config = dict(
    n_experts=80,
    n_groups=4,
    lr_router=0.00054,
    head_dim=64,
    norm_place='pre',
    norm_eps=1e-05,
    qk_norm=False,
    init_std_down=0.0,
    lr=0.000792,
    beta1=0.95,
    decay_fraction=0.859,
    batch_tokens=[32768, 65536, 131072],
)
Below are experts of layer 7 (counted from 0) of a mixture-of-experts language model. Rows are named router (the router's row for the expert), down (a neuron's output weights, with its number) and show model dimensions 320-383. Each number is 128 + 24 x the weight over its row's rms, rounded and kept within 0 to 255. Numbers have three digits each.
Before each expert's rows: a language model's description of what the expert responds to. This comes from a sample of Wikipedia text that the model never trained on.

# expert 26
Description: Sentence ends and decimals
router:123121151139103139104159123087147160122132132167114087123171149114148110167127099137131139104192094108118086154118162117137126122164160172159121122127113145132165137172108106120127124161154140
down0:122138084113169169146126178149107164127103101127161158186167083118131114090171109154135127150119140164129100117154100173121176109112179143121134147131144097077113111190173103131113150072085083
down1:126093137144076127146113125115138132194124094082094105128149153085099147139113159091140158108131141123116154080138110079109133170110099069116109136115135109129131127157157104103103116162119088
down2:158134160098132129079126126125118148164078140111125173154124110144153177175154144116136123111120147132120157105143170133151163113133154170144105127134119150096143131139120094105127142126112111
down3:158124153130200129120159156101116119145140103114093111124133117144091134111107105124109118143172111136088066141090079118133087135109147138121096110122150140115093124133171162115115121112130096
down4:133158132173065124144119124105154114115144094123124094124145142113150107127163116133100100164202100161165170132126187095143157109164124139096122126176146121103151144133128148087172101079141152
down5:111112156125124092133098121126121152167123135146139120161125100178082130140147117109090149134145107145138145140114135105108145179138166113120130071108139121132119126087099126091129135100152138
down6:113172123122092117158116112115141113126113140128089150140107071104115126162088138105129126148124144079128152133173112117125134103145173132121129124151091102130109145119151119148133152129137162
down7:122093148130147114163080128093117120097145116137128128173142084117095130113092107123093140109138135137137117099134154169108117120112120148087109097129171116166115141102136133131122123159137178
down8:073117133123136123128123123145124118108168117132143152100190144116122082118122134175137118126135133159115112156114091129096113134179130124144125133152114126122167151120110126134131153081100162
down9:129161157149122108114115116160135153133120122162136106165096128130151128163107163093111128125134105101130088152098101151105103104124115138126118111134098078124116116120120149118125145143162105
down10:127140142155144132116138124145141134145179143120152112106109197153114120130109091146163152163161120133156115161077155115095137151157116141085111113194134143133106114184109109139098119111138110
down11:117104122133163157152113130094105104111121159133144148111152142146198129137133123136143139158113129122151141104123145170120118133108123162125076122070135116126128147148136115147098108074097108
down12:148105144094126117119127104124108114105140113165138173147126167160123100093140127145132093129109168104108167095139125148136086101151161116167130132154111115154161087124088149132102187100139130
down13:138100115182124118145132059175078160119109176155110103106128132117117112080121112086127144167121102126105123102110152138101093136125109094156112109161127107115133152137168129157145120155175121
down14:112140129104097162128122103141175115083106090132146129164136158122137124109149121132147115106140096107163178119095094137159091145146107084084113114140109066136131120145136156105112105129133108
down15:152131144108132101114162177094171140133189129111119123101119137122111131128182112096079146147084153152121114114122140135157095104110113129179119135118118118139163152135171118122093143150118144
down16:117192129138104126101103146170145182149164112091142134127106138093139100098101129107118142134160131116149142120142148181114086120117139126123122106130178109095132090140139130161119129133173113
down17:095124111110158187143142125107118099152173069104162068138147145128112129083071118120111104122117151117109144160185130119112096107102133142069084090121147129122141135108105138148136141132141089
down18:096142150121135127143139105141167114087111126156091104146136147060144145093118081153134112176123136117149148117131080142105101171103113132112119118143117110134162153130116157121112169093129160
down19:126145124116106101132130183174094095134113137173172110124093144160133095181154119131139112120122138155161172122125168147176114144092112135136171127162119114153116117119121083125107117122112174
down20:147152099146150104085202127086114131153096141137133132107115172109137122111141091082112143127080125117142130169084146136194129139162126150110140144118097157061135140118137118139079151125135114
down21:155156172105097094117135150148111106094129115092119164138151120121121137159171115138129094142114147086120133128173113129093127137152119089161136137103162134153121123128140118144173173160108141
down22:091092090138103113108141084105099149135135134138138138162188111144114118124132092098131121161114171133138105115144147171124114115144123135167167132115168129095097079128114156145102158113124130
down23:149161138109135107129069178133121109102162072119118096123133130088149142175144172124119107120109149123138122121143163144136132099134141141124108182142133103154102116146172125117107107129085095
down24:142121127088080164131147104127111099137083105036127137151140107142120108124104131126086159133169142099151099128117084126180133126150114118125110145104143123157095090142143113105106126116117072
down25:155138173164143079123160126125078132115152154103091114109121098117116158089119116160142112134157144170148150173138145167149096118138102145079129136098145099112144081097101153099118114110076116
down26:125145146176137093112117103129152129135139085149162100112092098166110150136127091161113061101116152153141120132133110164096146091143118152136161117148143159133176117159102181143173149140123121
down27:120133134162108110151118123153131131118116154176145130133129080111111169167130105135143097144134095121160160105120118136137160108128104122107135143113135056127162165088134139114162160154150140
down28:161138136133148112090144152143088117127123138113092130106119110160157150140093133146157136123118103164105148116167066121157130101139139109146138123116113091148131135070144136135166140087115094
down29:111187115109113127177141132151168148159172122092096121145161147087087143135141134108123102101116106127156120135117174165135099172116131140126146121114157127133141094123147129133124096136124152
down30:115140087079103118144172125173098094090133126076123104107159130097164128113108103126114130105145167092151133123123086139121096076127119104152160124150138137136100147149152128179101144128105099
down31:142127114133120149161157056110083154089131131125144140112143129100169171124106154106130183118123151088132120152105073089143111144154130137144119168132139090098101088111106161149091147128136130

# expert 30
Description: Numbers and government
router:080116108157128133110126136107117133098106111117162153147168090131104155106164143108169139146112133107153146149167105137151144121131127149130119140091084118170108091132154145124168153091122162
down0:156124123161156093118113140108099130113073175165109165133103105145100132088107154081124105120110140110168105083132169096106136124114150187143085106115173125113073146121141108171132134133105127
down1:111127120118158107141179117116132081172120142080114087132142166106074120139135146145137115148077112105069121128116123134156145163115145118104171099181108145163089117149130129115110109151185152
down2:104081139113116135104154125170143115118115113153120161109126149117140168097165164165103170128136110125113107163083139161141126110139128134149118116126131145155110125097128103123127129076106152
down3:134091104122114145175136132135171146171163125148121149072128162142135100110130069104141149115112147131112124085122160143130125167120144122140152085177123096117153135088084120086100139141153123
down4:160156130145139122129146108134139133145138133109115127160128138107106170174142170121119157143114082080169121097115129088121131112088114095125103142123130128157172143153130176142111180132137186
down5:137121151115134113139148121117119123176116127157084176150098144145121126126141117149150144123169091131157119118143144123124110116124076149110103144124141079116152089138061128137155073078160106
down6:119147166137148145189080114095172123107096142086154132089133146142103167145125107140148166153147125138144133161132111142142115132120145113111143128104183104116113128162145099130150136102154116
down7:101127121111097133138095072159125081106153154136086162141135103178133116158142106128106111091184121142116117122154087143102106087122122113082120132152097126158152166149124117165182148139127145
down8:107126179130114120097091171095130129099135126138118135083111126159140115171125122187157148136158162109153084120099147131134130101127101130113097122107161097131150087187081137148131096075147116
down9:115144143123099145131100139129134165126115123160154157131132138181124149126124115132116140116139169127138159167092135119128139082156099096140120122116133136110120125157114127094107129140105161
down10:149089161138152156147131155144111120135132119137138120097119141139151155164142160111065132122135102136119151126165096134130146125138135134167158161158095142111099122130148050125102112104101093
down11:126091148141146128089145135108165143102125102172138108137117133139157098136113085142111109111150114141074108103098143205127103124086123171116188102144128098102121124146127118127105141093136155
down12:167154137094095102138176137101126171098156123114133128126138148108126111126069119143130113097132126126102108131121088086147105122144144151135144093175155142214136189110120183088127143119146164
down13:110086139122126126128168125135168154157146111074134122080134160098153125169137099109149123127097124134142158149161134115118105082150128153151092179085131125120122108180117136110085115128088164
down14:139125102108092088200115095177127179163127107086109124111101108151106141161148118112112145166094121133137109123114126153124086125147116128095152119147158141125157131137097165100116152151138119
down15:135107115168139128148182153137151109119115117150186145175106140116143098140087126141151120110115116142105139084130099105105138115104139090131179146194129172122126114133127080144130133133127105
down16:114114116111128097116167132088132083091150160100146163102120109122127122139121129082194196106113146084151092167093106116153117163151118126174127154091169145122146139150145128096141135162079095
down17:127134146113129118134174113106138124119133118107110159104136113116107129135096102083104118171133123135186117095171168152105129145118086140143162155093164099142166126166116134171125086142111150
down18:132160105080101109141159120092118121115166194058146126130144164120120104132122103116071110147154141090112129138151128128115088146139131151150127136107101123124159104121093111147132143135132104
down19:138119116108139118187178111149111117119135130138147145144115118111129145157130144143134172094119148134142087088147148125121145116116163104110124140132113122127135092135130135109142133101172110
down20:102117136147161138168172138096127099142093134126108113117105173110084153132167143132149097124099118110152120143134148142160113144142155158146117141102162107148154113161141145141082086085094054
down21:145129131114135131164120114095122123142105111136139081107149068155140154138166117088149135130167143138176171121162090199153107123159140106108117091118113142146142123168119154120140114141148150
down22:120120113134155171146138163118125126117090066080120118123150099064165152110124112123120151171120143151142145123128117171080100105119132177103122166098142148127111109118123105108106149141157123
down23:097167144141132142122165094152140107103179113091164144086138121185135145116130133152118109108123105092121122139136140135091120122127127125108110108145142138128146141154126114129132101123079123
down24:153139114132132146111120125129145155107095135147101133104131103142105139135129171137123119174142152116122127088136154144131136118076116149179132106112161140133127138099183157115139098103110151
down25:145114126115128118113143125134103104094146128144203123109120120132150153154139161138102104124140131086127089139128083129140141136122107126132131140098128132190127106143129142097115111117139118
down26:129138106145119132155117168153114163145149146099104127082136112107095136116139148136081105130130138155113133118129124129139151124111123126129089122105083134151146134121165102124124098144125139
down27:120078151149135165158138087152152102153129115112093063080152130133162118141168113116153136075106133153123129166144138153110124097148122093136158134156135121142138160129179095124129115127167138
down28:127129109133147160173128129145141089140091108144095166101105102123078137132110131164121137139121119110098135140129152074109108128150168131161138143126144146124117142131096098109106111120124057
down29:119148134158130172146139141110174107120126149157163156120130116152098130148114141108137131151103138127149101174101122133157148096104156126126152116130107126117151125099134127120123096150130138
down30:133119155122098112131113158128137160110108154129105152136165098147089134142134149124078121119139116129109123115124116167164127125138127158157122171143152139132138126123202125145103182101116128
down31:156156123118106165122121152145157102150116107139143100125167093115108154075120102118165142102141098102105125144103132131124150157117089120158115165097142078132112128135138135091159139136161121

# expert 48
Description: Possessives before achievements
router:148153125114083141133149138161113186176144163082141134120139095106132137143123152100077126145122111157098155120139118119143129103114126101088120106070145108138100136148109115111142131180157148
down0:122125161185089149139140159134121164119144111107099132123138168036100104153154113131126087105151150102137149108139155127113096111165115152137127130169126145105172133090182171115127157146164133
down1:091113080130135125182143134106152082112111168144102096146146116166096114122133147119105102102163152187151116219094143144112139150157124100070120180155137131101149142157099156139127085132148156
down2:144116115190156102141137111133111096114129162117159164136155113100129136134117098160119129122133166117105146126174094095124112142109127078124125114083166126096109102152123129140133100110139159
down3:177128161129169105139134157087102113140125126157150143145106114159175074081133136117117111149137131111126119181127084139104134138129131097132160115094109130086144107159124154161125120123091122
down4:115140145159135117117148093134114128148064101144129127127089128137130107171145111112135087119169108101144119134104133132144084164147135122127107125147108132118156103120116156170156112155097168
down5:128093130172117123124114136133127179175173137122134148127118122132151122141135108125079112137145087139094116119154139143138100141147136161105137145156118119120140143081104117126120159143117126
down6:129165140139143138130137117124108107165117144137097118161099157156108149164186138127115080098110118166100184143102139143104160090125114109142124081162148156139171127161144152085093108113141174
down7:109113119100121160154163107142103153112144134136160125174128167139148127122079143112142127090160109163171090108159114124175151166132102131109128080124103152124097148116126115139117132160086174
down8:156106124131130127148111093117139113112148153131135128136116190070105144111179104128121150132145163124163127153200139092151140130148145129118130135134106124109133107141144145084134099122115115
down9:154124088133137109132124103144131122137100150087117146162134116112133078150129125113099105136109151123127168133163094166160096116183203132129159111118102148119125133108150118136134109160124159
down10:117155120107159099080153130158149154082116097158123134177158120152119088103160124102158145149171170125194119132112150154103134082133192098160141132088129177109122109098133112123139105121137124
down11:129108135101161082146128149160137132095102078143091156116129123094117108132099102152132119120097140172135076119124150162115138125112089108127138104143113160141103112097131164128150133145146096
down12:124097105138087095139156124184121121116086135157160115171098156168154104156133101100092124124116110113097151125142146152113150101132149122112139155130079164108107136140104096149160146144156105
down13:118163133116084121126140101106145181124130109129208150102141139134106088170126103099120102150101152131110152079133123133149174106110117101139149153126102135116148131109166193151186109138143122
down14:113173105118115130126152099088090130196167172100098092131154110176146149126132125127109145109168166135140149110098095120076156131145139142136133130171078128170124133092139153117142121108181118
down15:084119115109081164121157125136139093122125072159139125100077141117173160157120122105137119094105123170118154132134110121168120150133125144131147081163085155125140110125116114139166134121094165
down16:185173100096108127136153182147097133178157155127133155156128149159131116118112148119115170129131104134125105138099170128144108112149148120140092107120091101085164186187096112134078101118141142
down17:111121120095144132164121131104156138098138127172143108122116165121176078158128152114154153122144089136102128140158119136140109145115127127105127112142129148093087119143115141156131157099179176
down18:114138114137130122133097128161146112113072098154118128144140105165083127107103150115146135148133081158097114130097150127142105131053107151136096126100142148127118112152137133160158123165122128
down19:127166114123085129142119139118144138108133166101136126128119150116158128114148158162131116102142178180107116103161154148135156146146121102112114158200130160149174154117150115111098103121156124
down20:116124171152147125129132121143149116079120145108081123165192150148121097154136120144137134099157169105167141120121106137117122144123125135142116122145150098141112072161124148152134150113114134
down21:145092138109123119112116117125131114167156174122114135171123102109111179155185135112145117118115141155114123179175149122159147187135146130148131151112157128132131162127122123130123146167113156
down22:087102143167168155130115108114104150092126106155105152135163123146089110117149126151138127165102159167126131122117117162118117155137145135152158114156146177118112116103107116157145095149114132
down23:111124144093141121182122127105122122149129169087162097080155130160128147141101120118150133126134183135149133125183127119129078102106134123147104109138192116158119147105146129120090131133137181
down24:162128124086146087179100127165113135121148124105082116135113166140139121139119109141114097146147154139109121096141109144157156143107077103136175089106127118135145163144089125111146165134181099
down25:116143120180134117154163096097127099117117044159148138109131094140155159076133107122159137149125112088122146138146121118150119133131112164135120151103120133131131115156118120068168160126130091
down26:128124108158131137111081131143114145120152131129130135159138142121179114124150154128159120126142169150158154099104113148150157094105134119103111075097136110146113166135146136157123137106166078
down27:174105080128124089123106172095107150116147096109123117168142124170079127122114107067136134120136153118156106139158125144122101130155106148103132155128129141106096107161114089123139082155130173
down28:092120103106115159138139135141122134141153110101144129089108136143132120118159164127084110147130112099142146134118127095169143127122124124148144134180136134102107136155139088152085131132116116
down29:131153141113102128121140137119131129137134141125117135106170152095116083090104126107135118129143125085084134127116168105138115127107136115101128068142130120151156123092120106144147110147117160
down30:143140137129093112129163144132108134105152127117139117143096156132142167086115147102089127128138115120151120090119165149110146119162106144113066140160129134112171163139108118065172152124100098
down31:144124140173124093134129143156088180148149115135099090141126124178120117124130174154120127106141107100142200158136105081111148090141129190150113122120138145119117139152123124175140138132136103

# expert 62
Description: Clause boundaries and years
router:124204116118141122121136098130100103110148123138109104180132123084173148087111089159148119117106161127106123138124147169170123140153113166086093105108131091139179095141172150104153094157136147
down0:125173111133095151184147134122164151143105121191189135135119140125129134113118134134174119132153164127105156132120128111114205122155140108167132160124123191112115155155136122118158097169120121
down1:083136139137105168173143150131124128105137133120152141102101170143089093102108149169111134124120137112112140125158149164130143127120091092103164114119120108124097138161124140125140141164168116
down2:077146099109122097162108106112144122096107152112180094106158139158144112144157145155112110145146105112127163136120171105137136125139136152152119122144123121154113130132115124110141120127170107
down3:125141158146159154113151136145101090119110101122121121077141141183161132066123135090163107108148178104111112197099141136107109105087110177152103136113140108156109103125088109105133110097119159
down4:197107134125141058144120110102110161093114122170125105136126096129125115178128115132131116100107185162176151105150124101131096093159130110140123109106153123126130112121148113129142110146145107
down5:095104142125118160153167097122110151114128121126115141141134151098157111144138130136121115127141126128106126116104145117125121144117109112117109146107124157158130097140075083147145127114125141
down6:084145109185146157114125076136166130108118135134111155153166098101117108109119180141149152118106148145148158160113135151124104175138132121177136103149133106132130068123092121143092087140103136
down7:130091097123138180114156140145135157183105099163166161166117158143119150128109135155114088147126115142128112139103096089106170134128112091158118132152135128087064181151118110130150143149110080
down8:162101127126103112119129101121153151119116122138193133134096076132158091124163128141163129133117135134146146112139146135151097138136110103148104131156097134097101124129143119139122148145117102
down9:109145146129173101071130115139130130110088123118104149146097097119136141124100128136121163131141120131101083112109104089100122118150103112107111113162110107144102152123127132128124123137143106
down10:100116155145131111127126119158109105125095127135116145108127129144119142127126114124186123139152094162119162134126102101101147067116085129177108128111162206128102136152165109132124143174153137
down11:127088084115157160141139168136107144137137090147133125158122127152085094130085153151143123139147106161112109133096127139136152152109108149100135173115184128104125110151107092094147133110092121
down12:137111141133103148101107101092173148133138136116122121146139111150147122096093121129126156151131150131103119099093142129164119153096128122105153101114143139151133128130109140098088118116147114
down13:118120105087107144081120177109132099099139144105172170096101113104119141131150094147149145108142141120110143092139133104079140096163141087110153144149127145125164117125128154152092120142120138
down14:118118154063085128101160119163121115129145158095154139106143153117104141135124131137121117140137173134146119135166141142153106108131095152130132156087139131163159143094145196146145140137146136
down15:075139107135083161154157127158145110131124118148148156110127153104119097115099144148133165085119097152155165120112113124131174176068105160152099154138138107149098134137132119097179117122107134
down16:145104162107158085092122131111113136159162129133053149109105110116136114121159109147128118140132095123085143163111133117139113139144112138138102127166085075094083125156152150093150142126148176
down17:147067126124195116126120084095112116113104155145125157121128127128119141136095144130165109137139166164104150140077147104122128131094072112125120153094120127128122131096153150136103085143145090
down18:163150138140144114128188096127145106082095107175167148125103134119117086127096203113128107117143167088119131170112119136117153126097113125145148120136130162107092098106097142127151113148115152
down19:095110171154148120132099171161106125140113121133129119146096150130140112129151160158101071126135098147123137123097170143127185154116053145121104141137179125168087066119149134124183127110131110
down20:139157146122141115113147095141116124133112143134160136133128085113122134138160121084137153129086125118159122147071100114142137105129125124176148099108076101131147139131160108137116138133102124
down21:079126116109096112128101128125138153115113122200154172128127158138090153128151129083124115137163133117148123117107154077142174131111088096112114142078142140152110164137128144172157117161094138
down22:088159090099144143124164101108151124091133079164130118156125139146140158130150131124122146170171128111102118163099135098109143144085106139061129121181107133155126138172183104115096122147139150
down23:091139112095155095127106141133164141092092146148103168124096094155144109106094097127103149135114113091140099132085159124137094129144120131109145124090182074147096093121117165110180123100132108
down24:136121109130107108164118089125123141140121120151170136130088132110178151105156102130114159132103177116145133139102109131147100122110170132112140120079116109122148134129195159086137127169104093
down25:129171104126124136137114057139114096118122104141082127165107108119092110130096103141098151101133093095110110100139101120125135112112135121097115167122117148112133149140163171096109132134125147
down26:121123095095140153177129141120127107152139136138162148143186093089156120086143122127127113099135095118124075132079138101155167139108113123100115124135112089136126139122156114119114124155119092
down27:166114125147139143155106133105111120118153115135126159140155110092069136146175125107139159174129102130131140141123150156155141107135150131126108138157136120089083160135127095166116125168118146
down28:162142111155128140159103092157095157115108101121081132127133134107136117121100130122164145134130096107142137102154122101108128137115132121119113156125113149140117153160145143129105126105160130
down29:082140151115107165112116120168122116146121164125101168140175122129111104130162134100105166160153114114113124127157126125139128129166122129124162119115120090117129082125095109134116124126156132
down30:187107149095103141159127167115122135147074139122149101129154098129176091117133104125158173071149087193115095119118136134138143121130121139110148133114130132134102157128160119126129121127079114
down31:102172133087123125100103134098124140141107149115142143115099116167149167139162129132117115149124177136097096100131155164137150144163136159104113151100117111158111151147146154146083111123090121

# expert 42
Description: Names in tables
router:094099126108119155112112177077095137130132139156121137109133139146110133136123135107138127105138118123082135129102119144102141136150119121113134116155135097137116139135148127105145185147129122
down0:114108172185128114160158111179129104122128122111101106129149169135104104133122073110107114192106151120148099148121135148115136108144134137154071120125119130103146141137166215154143129134086186
down1:097148132139139162144098168143100119150084142140134133096113103191155151132149110131115120116122097165137200099128153111130112172172118114120150079128085188159104179114125164156107125129125130
down2:172084122129117128099077132143124160142125124120097124162118121119137112121148147107077135113121103080123108147173171102119132130114125099134146152108134125138164160138097123133157144123101121
down3:125135153156151115145128147096137104120117148098150123127121087116133079125159110135143134115140117148087105099136120107079138145097092125120165150116078163146113145121094138121112147157127158
down4:129146132140117143108176183194074137124092124148077132090138127153123159149109121116125143166127134144166145117112136158141145082151134132139139121142150135104124110124145115168168159122111171
down5:114080179121127153125100106142136161111122122163120109146067135092152133128143129147113158168135070152085126073134116125126116130135112120098096115113135147169166136155115105093138139161107161
down6:132088122166093138103109108135160141153130136144159119182122140130124153100162126110141115102115099124137135129138169139151103088121096112137136148094134127132141116126152073109087116080119113
down7:116120069151133137144158182157125141130119134135175125123139102137096153147106146140092164107133119107114094100113132108104152108115150110174114136120145145169115094143129117144159092144126128
down8:129148093097155098086120122127150133116145123119115170136150135161159138138148140168168163158119123104116134158122124118147145085092145131157074102114083092114106137143104114117166153103164163
down9:084135102156104151130106095150099119157101120123086141113125155148137130104105192094161097180165085105130085080127118204148129135139097127144155123127131154171127100161113142133128094122111184
down10:085152137176157165114133109120142120119117136152150129128136092162083141113155120136127108151120138117124084143153122152135134121167138144126102132118154153087104075138121132098099133139137125
down11:156144137115093147088115103147145141144141139139143124118109140106153118147133139140154100130143138128150196114138092077141112106125116162089177116173152158104124158090143085152106115126136183
down12:147124124108153105192128152148139143123173113092127158104144082138150127137170116133133129136112109170091143142102098133135088148126116131131123134149144159125166118115120128136141127160114162
down13:138110110162106091117153124142111110175156091108112124121146155137123119117115111136122159161130108099117153122134132146094100130118101115152125106141148148168094125125131120119111144122143154
down14:149177153139087152118138125110135114148105118105133132138151131136130129167153124135141065157116105159124126119147126072085127181108119165118081154135137118147147133123135140127063114144109113
down15:160107152116105093130143132112127107103126121152121137111153107136114144122107117138149092094105113118089113150137103162145158119103173138115106104123175121135085161098152105083102098132138116
down16:111080139097134116109142133120085133106129135145127123138146078128132124114137112164118091156105139134130175113124073092127145154090131131149132135154136109137097114085049173100120134088183105
down17:155144156119145129171157126152116131087172137126145113126131169104144110125130147100101128130123116128118136174184131139175124126121095120143172121149115115109101132085113084121121106144095154
down18:089139153090162118157111165122119133108094109165143152131152111120144105124125129089181141169123099177121106153132172124164119144102129156110119092107149108141147139112136124099106106125132115
down19:096120126139144159109131123128128087153151118135137152150134117153131093118118105157121106093131111156157155145102082103133111097074119124135108112170156111165143124124117108112126166181136157
down20:116109116131151098105161130153122124129096167127126108128156085136130096110168123138142144147125171095105155130132108093106136116141151124114091103129137114125137107149111092138104125079109135
down21:125153094073124173110175112161133124157118099128158139157102122089144136103157108121133097113129095123099133147130096106132132130125165103126107105118102114147146164108125131165107116128159134
down22:110134123082146101159179137134142115127094076122119141131099123144114125132130141101104079150106090124128126140099082165108124152138147145128110085165186136136074162141150113100134154151158170
down23:173083114140111130099127100121131117085107120107130163157146118129112135170115177142116107133086132060149109141119159126152113076087110106111115170111147190095134148123145126129125147156126147
down24:079100120169085140126138134109136136161079127148137111102139091158120119194146117171122098119176122128159101131137144177064164132097115113078125118132116126151087124128123110131145094088107139
down25:180157131112180168159132088125152141105124072121111136111143173123117136107134085165090148151109149142140127149135109153144162112137139106137118137117155117083099096100094135152129145130132151
down26:168132057101126118093148045154126123102132111122111118117162121170142161092133103145137120151175101125085078091125134082153140119133130111146142128133144123130133103122151149136154150108118150
down27:105126145094135144157118111170125112170144106147124145093142120134116116092137090139138096138125117135125177169101103081092193137124171121089106146110118100146115170159095126142096119126094111
down28:128138121142140127161129115157147135137126144159102116122147114085107146144072134144116156091119121124199163128177163114119166123150086147133168131136142146151136173143151093156125107168144101
down29:117137090095135100122175072116123125152139127150194120118164133171135117142156136141093138106147147112108131121132156119125141083130110169193145106124132132111146133096081124117139122133162158
down30:118137134144143163125140137145094142099155163127147141134150120156076126141144121138145116144116143160104126128134115147138112108104134119109115169141114162113152113155119076098119146122129125
down31:127098122121124153127141139109124107128144134122101125140115106122152087135111130089071120131098134105107127124129104104153149125101126141097091138125130168135092109108130128155178141087110167

# expert 51
Description: Year prefixes
router:153139144157147115164104098118149107131071171127116111115120106132127121115133140146103117156155132164126096116119135130101132160172107080089128106111164084093171124107083145142176112138142069
down0:089118131103116084112108114134141106161154147135110146129114170194138170151099136109129107160104105118134134134121149124120107124139153139149127156178118105157104166126140121094103135100121183
down1:138128127124120127128145162121120145135134102093118188102139096115115135151122114130146152127089105093106090163116119109158150110130160131143148137149061100155150212093138091118087133115103141
down2:133113111171159138115105113135101133082154127123137105135115125192109116093105093143132140116155130123138127116122097161156134178154175133081102097146107115144156092143097123121109074138157096
down3:109131090140135134142126141155127075146125106141085111128106156148125104141116111159127117146096113094105165154081106160117121120092180127152134104095137152117145131105152151158150123117100139
down4:111112109148106118140152146126144127090091111181113102106137147107158124080130126116139146129140106152182142171096112110130154119128153135141125107117117080095144123139100127095127133116117118
down5:144106128114147130156122125114151107126084099111108115117087134115100132116139139093114120130154111123109103132106159173138087101153091181138145118107161103151123107129120164129169146116130125
down6:094119123120126147146098112115123134110125143109145127100091107140139083115109182158112149113156157113118124098146115118084108121135132107169148135173111103129140159129163133128111124126159124
down7:120137160092110180172117113119148116131111095137112134130103139157118113128139126127157166090123132085129118146124119111125149125121120097162110174107110133115132100151129139132128122127145141
down8:139111143130114161145113111113139104109108174165130090152074103154155138058136165139134116156144107094101147135137136117095151107111130181080157138096198165109138125111175109138143132108113122
down9:102159152089125168136161121119143137133129072141122137156142097100122125169097171123121134115087090119176165119108120140165114121153138135140114150140113105142149140114127122164102165090115141
down10:092136111149143122107138096100115112131134166175134158136123136127108146141152166109110162068087166090144115141140135123146103119134137104132112132123147095099132125140136103142131117085149142
down11:123154120096095128112127110074175105119123117100133130109114108136124124095129137126125100154086103186160150122151103115154133140118132110124127097078095100156116141158150110130081129137104119
down12:090139162116105098093114113169112140096153135117132100132142134128115131134110085122162091114164149146127111166121143148147131152135148106120149179164126118127092138143154126131150144161133164
down13:152127160123092129082129123113117112119136107113108145162148140110166120177101099132169108101088104123156125119125152149129092128143098160128108128152178097159177142153140081104071133174145137
down14:106140090120159135115094133134158131187161135132133150131132147140152131150115112137125147110084111144114131122136132129090100122129157132140156144114120159137132103132114127104121131143135134
down15:160103127110148147122131128113127088115161140126136134124137116134152132131116155113163097139163114114126156126110160155120136091089159126095113157155172152136085144110115179135139125091133082
down16:106122138126152133151148125111151100114143120174113123163112111136141148084138114134128147121152106129133123151137127159110153170138121128168097112145070122092163110134107074114091148117156128
down17:146142126160143140102153133148121111099121127066126109138143119096116121156151125144103163128148149110118133128145118177189115133136156157139141128138143079139118116116134137118090138126157115
down18:120119102107151125125103123168103176115122097123124090145160134100158163179094135140120130095152132110119127078162143084128105123149132136155129117127132140149155110150119149111129127144144116
down19:147145125145121132101119081123183155083098128113129146135117129122127125151143148153106120084131103165124077109100133146111100129095161165159166096170097137159119073133102134095123127159146145
down20:134115105095143163165144176130148104153055098131127148135115129128145158162116130124130134089103134080130134096086160174129142155121128118124110127134134122117111152134101133115107128122127161
down21:167126136134141099169104117165123103140133079097149120080114122119123148120132168137084143131111105108080148119165150135134152171103103106149102147126140150119145134137134136120106140142171154
down22:126140148149153122170124152123185159131126117124143162148118135130123162135124127081149125088141125146153166136103099139119142148128153128135130150158102081086139110138079099138134114178140141
down23:140163111123110129127163134112118133145151153159143132123135133128112087127128134157112129153127114130108123141138149124143152103101112148126123140134165141112147126159157117126126155127132126
down24:159112125124140109115150118126201177125129154117143106070126106109108139123102089112134084151126127066122168086107137153095134138160118118113147184117152124099086120129144120156108110120114082
down25:158117111115081151088143151111146131130122096093170126139183120141111134114101138127144121121145148109171120127148147148105128116111147130109162088127136107130136083111118102121085141126098126
down26:139121171106139131119157103124113143078157118110129113170165171121129136117100111154116123120131153144119137140132122103126152108167120136094132092114142138094084118107133134132127112163090120
down27:159114105127143171077103115107134103177093132086124151092106104115129101139114140097121126074117131088150132112129138170148133127116150137124130177119081143117168119115105141134115155135164126
down28:145105139169094140122130090121138108158164159097172110108090101116116134130131115109126196123172130123117138140124140164143090097108097163124144163181091126094111081133115140132175115093112147
down29:149115119095163121117118084137095136099069153142130138148122098127113117127120097160134160138110109134103119144170164134130160116111112088136138125089198164092125105152139163150139148121130118
down30:126103110123129139121124152166114156156133115107087131101160154115127115117175147123158120119122098143139093104112141079138164129098160126132093165127142128144098122137161112086118111123110122
down31:107133136153118135066087132117109100142127147134134161135141091156115166116119126121123143135139168136127160121156140150108146121118136116131156130109098156138164156127123077153151155156161092